Weights of a small mixture-of-experts language model, trained from scratch on English Wikipedia: 32 GELU neurons an expert.
Below are experts of layer 4 (counted from 0) of a mixture-of-experts language model. Rows are named down (a neuron's output weights, with its number) and show model dimensions 128-255. Each number is 128 + 24 x the weight over its row's rms, rounded and kept within 0 to 255. Numbers have three digits each.
Before each expert's rows: a language model's description of what the expert responds to. This comes from a sample of Wikipedia text that the model never trained on.

# expert 57
Description: Spaces before numbers and century pieces 19, 20, 18 starting years, as in "early 1940s", "between 1950 and 1957".
down0:113124147133130176114104087105203150132125139141144141134174083161100158117079130089113121131143125149096139138132073113102131121110148140088112165152105109096126145112150125104137104151134124127165140073133169095093123122174124086133150173146131116130092156126157184074129148191119102132124114081119180113116141130112145109159093102118165102092146150141106126129180106096103117137114
down1:119137172160135097112154107096133117157143112128108145117108176117088078150124154133091145131079122140128129144117116115138143111141115123109135120161151130175119120124149144150128132124139166200154141130117112115169117146117097106141126123198122078142099182114101130108091125094116074125123138082136112097136149133117136116111126138134176094109098117110119098101161103088101105158143
down2:140107086097128101076126122152142101116130141123108110092145140104115120127134120118096122087147110098106134117112147108145109097159119124144097126118097129125132140119147158108160111124127136097126106087118135156157144133153114152117145118147127143084115166064124157111081136146125093146087124141104132149129150149144145157130118091140107132133190161122163145141092121154133175120120
down3:159123139168049140108213136154165108116116153134107110151136127089086119110151121104099145162127137149125114142139101118132091103122092177136110117126084090133130129092122129128148111192113159103153113098132101095151121176125132121108159145176097110126122139149147128103137113137105113138129150140132122129145132143118130111127083102124144151102161106163113146094113126102078097121169
down4:122131131112114125097102120094164134108120116124122141105125141119120123114134137115147106146101079134135118129098135127117176139147102126163119114122146130153100198126145121158118142125131109154144198151077143166121134128144137146148107118160131074154139140104151102100131133098134104153143132112145164151156127150123106128107123118121125115101114151146142128104091109107116095158153
down5:129159112095183104094186147120087125111130128099172142170137122170124164157136154109109140082133122142093135110121106132146142142149151110112124105150156102144126116131120104137113087128113095113107146173120111145118158172128111110109106132106164145139164121133129154135111152125092144115131127124148180136118132102123124147141148124104159186101144102140160121104090137105130118132112
down6:127163100131122106133144113155152148089135137156086130122123121148131107109121193131094099129146143155094112117122126161194126144090118174119127134131166159109074134136133119117102117119112155106132091173101091132156115126161105128111154112126146080100140177138110120144160140134143113095149149143140179144210091132157115143136162116083121095096131096127116131135092139110115120147115

# expert 26
Description: And, or and commas joining items, plus articles and quantity words before counts, such as several, few, hundred, eight.
down7:127118106125118160086111127084157118110144129159086135165128118132116121123128103096131183106145137153172098175108091141109117118102124128111090143126115119142168126145137167115146111196167150077128111116128080101145106141117131109163157173130161137125092123131101134114116146118127134145147127117180134115130140122148187163136141145109127127099156142129073121132185127112119063184118
down8:115114073119137139156092127127141123104114152127104177095156137123119107098110134148164148158122108080133153176100133153115130103121106132155144130126125138161135129110130136144118121130178119109163144137117141092109105139147164138123116120116146120116128109096098125123148110123149170143154160146105117110126152120164075117161115161119114149127105115121137113112122132159145118120152
down9:121091161169139103119137133156114104119135123153167128130118113113088122133124170128127163091151176143119136128123104089116153124160180119092075181151132132087150130128087138152151114097102120113137125114130127123156144133105074130142126141157140112130123118133143171146120110135152090146118123077129135122140095158155121086175106137129122087114151132129097110138147109106130089132045
down10:078110110112121153178095137132094136123136122145156118129151137144126105149077147171110157150161140098101119122113089148133146111124126122085137115135167124141177126196122132130148123152085157134117119106122137156141126136120119124153114084141101117123138183128144131142080144131102103109074143105102125099178086132135115159084106146114188109130141110104179195115145156173119120139071
down11:104101167092113148129126144116118110148125136139123121152155091139081116117049139131078107127119167094127096134107163134153117086090118116133139134112151139083157157150146146166122148112149120125145161131104110102120145131144124149142086133153164112103179110155122092118094153123140077120123107129121104086142073123120115112145171131116153111139075115148135174115144151120106132133125
down12:077131142150131121093088167120105151165134114100111167108136120131140089137148129133140084105142137098131143157142112146175144131111126126133091107148086097124127118119116125086134104138151143146150159127147090115119124112155169131107167149108112106118120113148091083154128113110140130109099142090159166126187121158109120124140162117122160116117149144129140168072115137098108096134139
down13:165134132134127166134152126148152181088114164148135134128049121142146149111136119149132141152118113136158135152110151152105135148118092166132098078178119118148152147117122116144131147155099134116153115136134128123136134149122106190105146150122107155094139131108124124129130162134110189138149126100110114130141140177122108129127148109146127074121133104137112132137129108127097198119164

# expert 25
Description: Opening parentheses, quote marks and square brackets that start an aside, a song title, dates or units, e.g. (1862–1925), "Can You Believe".
down0:139112112096150166155130149110118111154104128122147116111130105112133120090105115113156102115151125143140099094112160126110168077110134128145146106098122154094136101152120080124170148130122120130102122126127144130104146147078169158121123135106167093145148134125121125101114102092139136168106114119091144073170182104147192112118152120116133129133138133121110104189133109170147172102150
down1:132134101174130096150126133112124130166130169165099157113111119126160137115120151092145199171143173153076133162175127112127074141138125160136131137145145160129112155108165120145125111105113080137114136096114132110122150123166064143186139179140088092097132139143176136125129141108097087114131131143145090140151157121135127126132094113128152142155111129113145128134119144169146115157134
down2:163134145068116106123134155102159159131137126155112140094139076117150157121154137125156155102143153131113143091161084141123118124143105144135135151121138160146129115143134163128144093160133150123153114146136152142100159103079103096108088126093128123149110143137122166125137109202154125104119115164149082103130155106112116101129117172147122145114167154137127211113131106130097113146137
down3:115169136151126150149124162145135135162148105089138101125142143110126087093135134121160142112128156116134144156129156086158154114130060085122131126117151135103146106138117162111153125135117099125112087089140119162111121129133171114155126162138105132105131140150129107117152102093139110136122097152118146104138135087100142159117188108144101096120126099091116118128124136141118153112115
down4:154121132130124081173117125172105155147087102096132123118099134075115114101115119145120128098142162151081121152151163098169129120164125147141113113137100115110146111114108117127133109119115136129124115163153113135136132137184143154069172096171106135126145143140139124127121127110131113111108146111139105158152120127113135136109153137162088107077152100139139106152106142097115177149090
down5:148151085122157100146166090140116082109151136131107100112155136143128150122113139123143107102129145130177108163147141085134131139138125094144125144133112160117128172121123134146092125148140115124131137163107128090133133154133137139103181123136150123064135129111131121111095172163096107169137114162143116103153130155144149116118157107151198112115088137196127158105139145151077181091120
down6:111155173145087145100107153108134139116150107149114123138152143133124106130111084123144131111124146158074130142145092177124104131146148122147112116097149103140127135131067150104134176151089145103164130133159126147151142152110105102143136129096117129112142167143158149082135138107097102126133124103097108153103166139195113146131137121096155144137128088124078131167113136117175126140175

# expert 33
Description: Single digits and small numbers in scores, stats tables and results, such as 2–1, Apps columns, vote percentages.
down0:150060087127114135138142129123139144085134151155134116147148133151099117131096147097149166132162150151108146124127136112132112141141125161101128157127129141150155127158122111142159128113134147182134128130188114164127148124060123192147145116133142105144161105130167116102112131099102113096084102150095114125108123139124149075101158131144084115160128115099159111134118066141087103101110
down1:124130097140103128141113128094099127141117130126135149184099108153119138134092140152117120137119099146128133107122135109119126136087090124140120135160107141142107124140131143130156123123097113114115161143121158171130119124135100118124152089075134116147161137141114123167097133139189141101123191125150105155179151114146108136098146105097136138145173117171132137154117119127155079123160
down2:139147114154149121114142143124138127143194111113129137150158137105139134102096125118136101105092141118136119153136143129150139127131123110160140139096132143108114075188172145124106080097188129087104129148141151164113123126140116091101163105135140090154150178124135147135121139105169163157156136113097161058092101130070127114108129124131149116127160106171128131111141142091120130100114
down3:144153173168109123074142137106086100142126127130129092122115136134164065121071127117087141110118126142166105133129130198143186117154114090159123134131105125091138088099152123060131159099106102103146089157113137159142114136115116109136153129162170154121099117154119144121163120071140134116139141152084156160157101143145163103162107134167111103145146088154151120127079161074132136107128
down4:125129098165145106123103139151095154117109157140129147121133115102087163094102131103138127168140184083172114118133147120138136123083138101122121099176118124162137145119127100136122154101102101099106194128150134073123112125101136172137118156125107114111131116125149136118132097133130130055137131125097166103122131129155085144114090129129123167139118097128158148135129116109109158119118
down5:122193143094138137112127138171127134135129112156116130127153137154118130123070155117097135161102134171183132100120166166135163092123149112121159151118191092154055146182096131126123139139167109143126169078073151142120164090108128077131135119146090112141125121116137113119107174142120128142147161164130112137122116127103091117147159136131084091115136119170146167123131102177125120154143
down6:153099095149143117145104126087124169078129121074113115140129106144116165141116089124144132130179109121134141096153116109091149147108143088144131138162124137134107100105122126124103168202130130129127103144125102114140109124141154167129083126127128090142064128111154150138158094169127139112176111158150100131097167124168129133101100152129083142122118141129138121071123116133134117116111

# expert 58
Description: Conjunctions and linking words joining clauses or list items, mainly and, plus but, or, as, than, while, until.
down0:120105111139129086102099096106138115113117129114103156121160128154147131156118098160103116091139113116162124149166081084137125147113184126122142135123114143131136137114120169117132155156112147166126129086115155112133131130168128070158120155190144150117149155134115108110147115126143120127122100107145127130155117119128130133090152159127130132149125132108106154171139121135118129098145
down1:153110141117134108098152106172138122092150089110138147132092135153124132123087141101150116137138147140125146129116120163134173141131128143095129083152113115167113102156120086138150141145131110117148138124140178128089119128128131154127140118115118117119107089123105075148111148122119167105144147101151132120128211155132102175149109137169096094124131121120167103145116120109138143145160
down2:165158133127117123106128122144123113111133177125157146150112109112182108097168156123148141148137145126124128139122096123153128084133104118154140128135102177151157154143127129146157079137108141129113142103173088097124119110114092097119148139121107131090103137123147147119145139108140131115101147104126123102095125108094172088109151145157142117152142113118146122151160142111134101151127
down3:116180132132117095168162120145120166139189120145123187121137074096141144134122143126125125127112062124143109133155133159159137160103113132118140131136149128095158144137137119111115118112147140166076122111168126122139141140148149117094120104105129130124123113140121145130101154133139160107115150077147140180109117133109167152132135104137108121118119128190125106087123151103116114105116
down4:142131125138128178122142092065133141098138098112136140118122125139146189176107138174129138123139097130103113118126169163109107091109118130129115149119138161111106149165134154137126139084115151104131113118129129093120127103076117127136142085126165100169121129125050167130168110120148107119154126075112124103151086132123153136141147141094171119161133100141154114083112111128157098147098
down5:080144101096153163138159129104122091104100118100134118154184059130130134115106144082165128136130098087116125121115128161149135093120143153141125129184127085107121180136142123184152139095151143126113106113133126133143146153075123135114110139115131124109158170144115127121123152128117109156126118042102140110149141113155168140142089147140109157131132151143152119137157152174100114112075
down6:151120121145126119137087137091102127178135135137116115142093117155162081149123168112122105136141140129142085080130112130149118133134119168098167115103134133154128143170139118072124150140116100150140124125133121119147139153177123154117121136123144134135120111127166081113106123151154159177165142145120156140137134117096151155113136132152165159135148118133103135096111152137097134098119

# expert 31
Description: Ordinary common nouns after a or the, e.g. system, company, team, water, division, temple, sometimes a word's first piece.
down0:118140104100165127145078136177152135146086105090116153089131173114124142103108095114123131104140108172138153111153108147118132122133112115034126121133124098106134079120147117108122096175121124173162122139138109118153095132107137158176122140151134134139078158149127148150150143144136079146140103166182093145167140102154126144126138088105107164154106152148114166156114138114106100121139
down1:116144139112091165133130087152120162142127153127107098139117119158095103127129167151128158121120113158123165133120115096159141103144144119167131108160075158129073129138168148181132138117149120173118115182162140122117172151101135106145111110126104165109095133098120119148149138158125109164092113143118124120121118146145098114177115150092134160117139123102097150109117144112096113166103
down2:134133135110140110163140151150122104131120122098142060106154115154196141136106100113107156137127111164158155125147112122112098129150134119112093086156095170131118124165161166140142157123122117143057149105125174132208139142141097094102135161113105117096122138145083149118119106104108112137103146128135116133111116136098169092120107104115129115133156118147150125100121170113141160154102
down3:132167131135145113136143144107131122117113153132090160133138163097080107117126112102147092116115146081110144145133132132132098156131153163123102138119109096123123166126103137115087135124149109121157134168114123111094103129132139131145180152182125134102134161118116117107127150123106174112095103096126165116136118137114116176139079121135101101099144097154121117159104152126133099119124
down4:122142110103127105104123169117121131155148122149168162076084132142110128158114128131144153177118113138111120116167169098135152173147128058102142109106141138159079167170134154137149078087173106139158138145120162156133095126126100089149137132092097081114114150152115108151087122127110138176169129150091110152129140152116103135135153163128141139125155136128112142143090144127113153114107
down5:158158122090127157158160101135129082139129099130109117095144129125132122092110145120119102122121133131093120083125093089141144111142134094101133110102118134112106142100107123127158110133159115134173152089117108124097117132113118118165110136160121076088134147118126190114125123141121143151132132147145140098118141108125174134142134120159142105147160106147194151145124093118148141118119
down6:133108108109120135152121178120127175155103129135101125113115078172154119137102112110139099093109104102128146091128084133120159130123085118131108132139150171116126147119106147112136125141120127102135098132129133137131176174132108150119139111116140092116142163154106156141136102160086091188154121134130149119158093109095145131169114126136111122093083162133137082133152098114128134105093

# expert 54
Description: Hyphen bullets that start infobox or list lines, full stops ending sentences, and auxiliaries had, has, have.
down0:139098163130123147113114125163128113117134163115131155087085127169087108129106119156152116114145128131141150167158190099141087118131147162143123076144160151097111120150127148076129121119118121147118169146162143106150093074138125079148110121125117127131176116166123123129138148135131092122117175134089128133166115098098102113165096110124132138132090160102111121117075146156121131129139
down1:095099138123135152126169109144122135118131120137112126123127113167127127130100148121156116138174122084160095134130141137152142091125110127091116133111136120170086145141138166133140139094179144111077139121101147156089140095182127129147152131092152126127094130150119071100126167112146145177171138117178167124182124133196096133104127111140128123155173152113148144125116147097148080066139
down2:125103143126122142139132130140086166184152079103133116126093143158130129126104126113101096124076100109131119176107124119071119131124138113150135100180112116150141083115115159140145109117160145131106138180133123107118133123144133112119180132128104130135125121091127117152091123145121140133132128121076164119148110109118133119098082147143138125085125118096166144099104161108137128132124
down3:152094184101149124154147105163159122095119118141134178162118146094120076171161099131109069082132152156118157099113099141144113132156127053120117133146095117153151122123117118151149134109141106129137119148162098152111138153086081125112156091106113142111139135105134169121123128120161113147113146142083106129146132115164129115158149154130158139120135125109104099110136135117142066167141
down4:112146141097115094146127092138108114155119150148132109111133128086109141127116128115164082152076190146098154109139135133097087149130110092153139139176130120191138131119081109109110101131107101101101136151150103158131132109134135117125151167139105123140128164142153157151117112111105040168110145109096095172143127097167107117130156128142117132134131136147170100155108128113130130122160
down5:108131136092130104126117151160110132126128117130141148130163170118121135132112165096102118120148158077109146130119131111147143159125110133111064149086096124129158141110119134162132130160147121106183127151116114153079128174119089114107177128138158154124113130128141139097116119164158104144116110110118135131147120134078160129094106136138107087130158138144169114115094157126130150121133
down6:144140151120162119136145114114146173103103125121118092094129116163129100135110142116143138140162120124122121131212101129130135093122140120093173134124104158165086156080152147107123121126143091154139103115108115140148120150160156147164115164118132105146111119111140059106163139127144161123134149144144140146172152142158135148101115135135097157105171138140135084087132111098101096144131

# expert 62
Description: Time and circumstance words opening phrases in biographies and history, such as during, after, since, Upon, until, However.
down7:099134115150107145152135147125113122123157135142117102126135099131129154093139157113139145109160100134067138160141112098151082124116116141097153171197089104106196150148106149136130166104100144124098155114113115126186120143124122122095136130170125133111149156154099156109116139126129138131143125121131156161093119094167110109105108149106151088118149059086132103160159103146156138127160
down8:149134076129174133132117120140120113147117151119136120120133131110131078087080168149134131087106140128159124103124093147160167162081105113192123145095173136127118090112140100101130079055107158087117160122145128117119143149148112105162132098123143150142141072178121093170113157128082129132080146117142174162114089150125129130133168131137105097104095128091113130119116147148129109121108
down9:119104100144150095121128159128111103068130149083147110104147106150147140148140119121110134170130119147147138159098160126127078124157163080098143079183085101140168122143111123143134159150127123132102162167162146118131122116140116132119094152140148122141160129109166094113127135137118116122182130162143116171097121124149102133152132098124155119138114111165131137151174106154128132148110
down10:138117147140155086134141103096120119117168123101120153096103117089101125174119088112114154169116118077162162124147089135145106139140128111149088148123144108082168133120139098144126134132119143138111116175173114191160138131138141124068182097156094154142104146141155103145110096139116141150162136094164101184111114141092139140130112152132147114125137127122119113123128141138136112123095
down11:141119119124117144159158136154149121154137131153096147144121141117112104118083146143126079128086123169117136095151138159105162160102084150157093168128098127148086153152157126106135112112146116107116118111114147149113156162108113121110065106087092088109113128109159135129123128122149150092121150142101079136167152122132130132135146115132123156152109126163125096104137147136147184155171
down12:136143105147113137127158151117137129122165109149147176118125122120123099106105133152140157087086164124152101101120099143135141108103116145127154165110150108120134130121108146166143090095139162152116127159137118121085099159128145130129106159187164150121098103154111117113133145158134121101142119113108104175095150085109143158112123138105138147116127179171125110169081158111177120110119
down13:134112131103068136114115136125123117130120123093120136137117172132116125188163099121093146086135126131136128096138152134123153111130112118137104153121123166115145123129099155148143122223110143099108142115139093111103141170097155109148155126102132147124208145160095073142087121086124079123135126131133163134121171137171153124128141119108139127133115104137116136123137126113135155129135

# expert 52
Description: Personal titles, ranks, first names and family terms, such as Colonel, King, President, John, son, father.
down0:159105091186077113128126132155106128098127128092183139151116171145159152113136136101134082159130124131152157137166134179121084135100132132197119125109124152123126116100134116142143169137106144102111161138110121108077132110151190120153142125131140099146124108128137125147115123148126140098124141139135122123152149127129117113119145108154140111172129078133146145132100142105168146076119
down1:160142091145122107177125142146082137096103117100132122146105142161153126119088152146126119142122127128108137128152155137152129123093143157118113149091151136111159089139163128147141193086124134159157109103146129119110130133114171168144153104087144144128145088111072150147167129111091130154140138151140188118117137133139087134106091157069111170123111097153138156143097143121113107113164
down2:129071110100110132122128088123107128103127092108121114099166111148087140121108084136102148137136124107105099124106114128144113112102098103097155118124136114121111165170130138150149131131159144114150157060128121117158139119113134118104158125129165135124119158131169129111163125136121159165159119175114148103098119125137119141152139143182111113100128170129174108165134124144175173103123
down3:130125138132125124119159142155150128130147108096118120174110147115152130182102090126135174088128128139103104141134128162122157121154173099096148129123034132091139142129117112125097131110154130118137111118151135115136114129156129138152117115114081138142136081099115131105108136107153174136156124128128182139139125104154127132165146102124128120133125143146088162112202126118123103133163
down4:137141168107111136092122130110155137133148126133155152122074089155133121143114073162128129146101149112140121136168139177108119087136128146109146100180079136181146121111166133102126128113103121113128120149133081149124102104147089137082123135159111100131141108102125117206138099143136139135118117041137117112158143096106132096131147119130062108144117118110165140107119185164140106138127
down5:146106096132130126101148133105076130117136144125109139135120132148145131135142119169162139128074145140127128110133128157111117138159120161145157136147142102135083105076143102089156137133094144155143089175076154147147144144094142172127093119161099146124144137164148172175121135097129151151130101107124158109120158112153143113141094119099119110153148126156140162134112128148128123115169
down6:120157106075143153128165169118149126131152126152138129126182099164138121118117122115110137133124094115121147148122116126167096135124124129101116088111137113117167089115139151107137081165183077126112112144119127159148138113113106113138147151135076108116134113129155128094162170123135173153139139123095139108099149141110145116124165163125106102149112143138207121154109109121094167154149

# expert 12
Description: Byte pieces of Bengali, Tamil and Chinese script in table cells, plus year endings, digits, units and closing parentheses in tables.
down0:110127099165139082157170131114138133167142122083125137084096124093131164123160094128140158105123149115137105125133084117133117149100117115126093138127095119124137145145155134156116136126134119118141122176140148127114123138129104117100133113142132132114112123153126098070159145176137106165122173127151140125120108134139130126134150093138141079102116111149082161105158132115138082121123
down1:165110146136144113113123112150171129108105156146095126124127149096116114151152118085129104120120138176132136127166125141120152158135125137181134127095150144189070132118171131125078152117127099113106153149130156141165117121097095136159145118067144127143149117084115101121144156149112106133163126147128087130135098081134079134130119129113112109095127102158114144135100115130156070069170
down2:142133117114135101124164100145163138159114161146128158075112169123078121145110148152159084134119186112072150109181146099148114150064128144154160158144137120098111124105132151123085113165117116117086132094130136167132100125135087089112198115151103107107131135130169184128151126106108111111120181138147109156131110122122092124133131121149127129132099150110118128068162109098127129120133
down3:120129169099144110138113127135126133099145121085161137135092106154145143126118163141122125154115137116150127163152122138132117115098117166130191107130141081097133128147104119128071089147162137129150126139117126140089166155081109154099124110104169137147103094144150129121112147136144138120140096122076130135153161122127118150119124160101133080132143074104153123119115140137137147127116
down4:133168121122104104139112111147140145166112113099132148128155130088098121173141150150151138121115128151121133079131075134155135128139153106090168149109126127108118078145138118138133125148171112122112101101111156105147122141115100101126146127177104108088122153098128153119104161123153139131168152154117104148161139158117083173116097153135152099149142104100155177114142112150123113115107
down5:113154158097132117129184139133135110116138117131122118146146074151134100158124116143129145119123111117122072137143190135105105106130113119144165131085113079075126107152136136118121117100160118165184126171120154112110118128140149140134172105153130120149143114116129102122120160136111162098111115155132122120107144098126161132114142127116104114145146128116112186138166138184158142165119
down6:137132125096098085145181167096123125085084088088155140146112140133117099171114117147138153143093129096123148107117140095154094126111112141080129129084135142129160136116129108099191130155088126133182129150157093115110148165178128099148114127092111136140123174109137088162140136134145097104164131117134129137154133166145173092090115150113120144135135114141122157106119143100134136137154

# expert 61
Description: Pipe-newline ending table rows in filmographies, discographies and results tables, heading closers, and word pieces like pl, sc, w.
down0:131155142143114115078126090123142109155132149046115112139097104079169156109169135164087131122104127134108158093138128106142100074138130129115135097085152109153112134133146160108111095147126153120140146132089157137172119137147088148101096130094123140141089102122118151123123099166150142147148102097176134189134095130104165129107195122119138126129131125172140134134154112153138130131097
down1:105164110158126148130134160120120153120122139132138146138139136118130085121147150106154119088108128111146101134122106185113103142134126109149139131160161155129125100168127158112155148102144157085102127166107134145133175137179131117112115104119123087147118138097075163102101079117108126140147127106094144123115107143167185074120146141140158105112136133169147146142136089147158100130145
down2:133111151140117117165119152091093094098136121108166133113168112146072137142137160143111091105131113167092106118120148155185121116137136109135148117188120137111108138151146154096108159138110131141109099101143128147128134141104107067122107137196109156095095121105153131189143145103104101138137118123161108125142123107144141135086140189081140145163198133132128119142137117123151139150122
down3:165124144114116115144118146129115099137101161109144143108163117137097125154117147125121143095164142144141141142084175135091127096156148121113140129110103103122135106133113112126135143129122108167127117115073139103139111124142180148085188145140149153123154174160141107133101175122126123143114149142159106109122122143125137080167173134127085104117159154133089121131134150129183108118147
down4:119142105130107133152122119072103110159128118093172091148134143131111153143129139106146105150128120129109179139121111129133114123125146137086117133143129125119113112094138143189137166103108144178096138130145174129111082109129134128141153108110156115125165150115135116200124109112177143171102100128131102185147128077133115118122125099144139114140097103124118149104190100097117091145143
down5:098165124113151100147121091120178116128139139095158110150116127107091101199116128181134162139121131137149159133104126114091157113092161129119133122100107156115135147169061137122130080144133144125135131119112111134111124157102110142120131106130114109155145124099090137096140128172080170139102173153165113130087125111178127156159123136154131111145169095128139142102140102155077154104149
down6:154181129108119107131143113122150113101126104069142092073148142141089112153129110129145138156179098143069125167145112151147140136118097116127135144139148119141158156125115131158172161109127127135148100136059067119119140079122125101124136101137163115154135129148113128134081115142129146127150119120128087109122087140122119137141138122080163174104163105102138161116148099118133140126132

# expert 59
Description: Nouns naming creative works in articles on films, albums and songs, such as film, album, song, band, Track listing, Length.
down0:169150146191127123158195139137134154085091110154134116122124123158136128155143136167138114117118162111086124126135112120135159135116106114131105128080133099136094108125139086127164164144121082122131108121172145129131123131127074155129128088102125139129124123145168140125136079162144107126128124116118112104112143118093172118107138112157165130110099121115116193088118127141107162140088
down1:169109085128097093117140102133119120121124139086172143101101113121129142121130121117129137110121145128135092142141113152146131132119170100128165099131139120161178145104094160087107144123141151102104163142170092112130159119154134140134099130099153120126120112124111162096131152100131176129115161130088086175100152120113157143159170098143119115151137133118136169099177144115125111138073
down2:121154128085188121120108103123132172086138075147132161133151142134144103118118078159115133095131170127150141137125142104111114097179137103127082112118104100118154155147134153128118153101180105124101120130138177123128126132157156139108137126158111112103117150101129164143151111132148165169096128119130128111164160115140170116088174141157103067138115126129150129138155101114115135120089
down3:131116123112105140130132112079148094092114092117131090117081168128136125103042134095138170117080144122146111087096146103114110099093113136134122097124117133101100170121146098108133138117141100124107144104098133138158145107136111130114103151155117147147119110093129170124118122133104140117149186154123106109173151139154118097142111148093104156139108135174122123090145115140129154144154
down4:120095144173110150146146132116122115130119159106129109126139096127156126132097108127127114133104113168140124114107117149131135144145129120100120114134049129091173136124103109147119152109133132145123069087133107123119132125098147122141123096099109176150124106114081136114113144157161151158136119092163123117135176124177137097139146125163117093148149158137112095166165159086147154104097
down5:102151109139105121082110104174140150119123138114100130151146124125132140136115128148145141179134093119115136138130125144165144137132158187101145131181102127116144104112130146128126087136107143120135110126121130114142144086158121148184114146113107129086083148105116179155138148148135123168138105142077108144107148116139150161091139125108156158124156145105139145156066098133127155121111
down6:136165080088160150123152181153155157113122163107148124154112126159165081115130136129156118150156171091133136120133125129114152142171119146152094116160152124116154115123099125158131192089089155129134112106126125107111130112106126100116148141160107092094112125172084125085106159090103164119157141064113085115140171151150157151121125166106118149158161119159153102117155121107104160109114

# expert 60
Description: Final letters or syllables of foreign names, especially Slavic, German and South Asian, such as z in Schultz, la, ha, ja.
down0:145125144086163144139127146129111143095150097111098144138138102084139094154163127103153126107166167118124135129135138147100149097116122155140152116127135089169079122125132151143158121088118109096106122144077138162106159149134151120109096148125097113125166140107136162161107148122079182149159133151121111123128185151116137141117109154119089121177097141150105110123142130158126157096122
down1:143142118119136102129136111122144096095139140127167108125128148145142127139134123136163170134136108150094094148092144132157077137125085162123100147117103198142112104123099141154151145172139173123161079164107125167102143109119114113116159139169130150143118118180104125157157175157172155128093145096104104082067095131143101089164135135122135144129127117162132164149113104104118099143125
down2:084142126132128129121090150132108126119143104150127124077105086136108145096117110105137144153162133119097109104142068112127177114153113142090158130142126155152128152165136135111142080172130090098140114110114096151101098119077098088117118161103102127134106187159122143138107146148152082195134142148154130136162123106097131111155138121104149131123115150126105136160102121124108119129150
down3:095117132132160094167152078121139128136133136121107118108104156155100163090122120114150124136129124102150135145113143117172089124120123134131107113101085114108164143106099098106136158164123148170148145146176101127160122128138158146150095139146162148101122147093117137079136141136139116113185118087098154138117166072135115084112128112139097112099167103119056103128132092124135133120125
down4:140118134097128119128115099102103090155137128124120139169130126130104127073114161149126127140129142131146103068162121112131082138134158066151099144131089149185145128130115129142173088148101117100118123096149112154127130124106147079116133136098168128101093141074128115113100148122104138122170195136154115117164146111129108119138084111123167074111137164137111116142102123151097143103101
down5:156186083151138105148120117102117120151143115102133098107107185127153136112102143153091114157104149129126141105136096130145122124125142110172135148128102099133082134147112129129132181113133116093128110126117106166130121099151113129151097164085095181109120076144121150163165153146139144118097167123142118159119106128136166112117145117111122124153156121149077113110128104173126126129148
down6:152163108165092160084138113140096078112147165142162121141171121093102099095124129115158140117113143104137123164163118135110061126129115119122130133097127167175152172148127159123127150096149113116112126144130076135134045155079152113143111108161145131157124124155102110127157130131167107079136127109165159128159150144158140129134154126083133123104132138130152167122093086102110099115121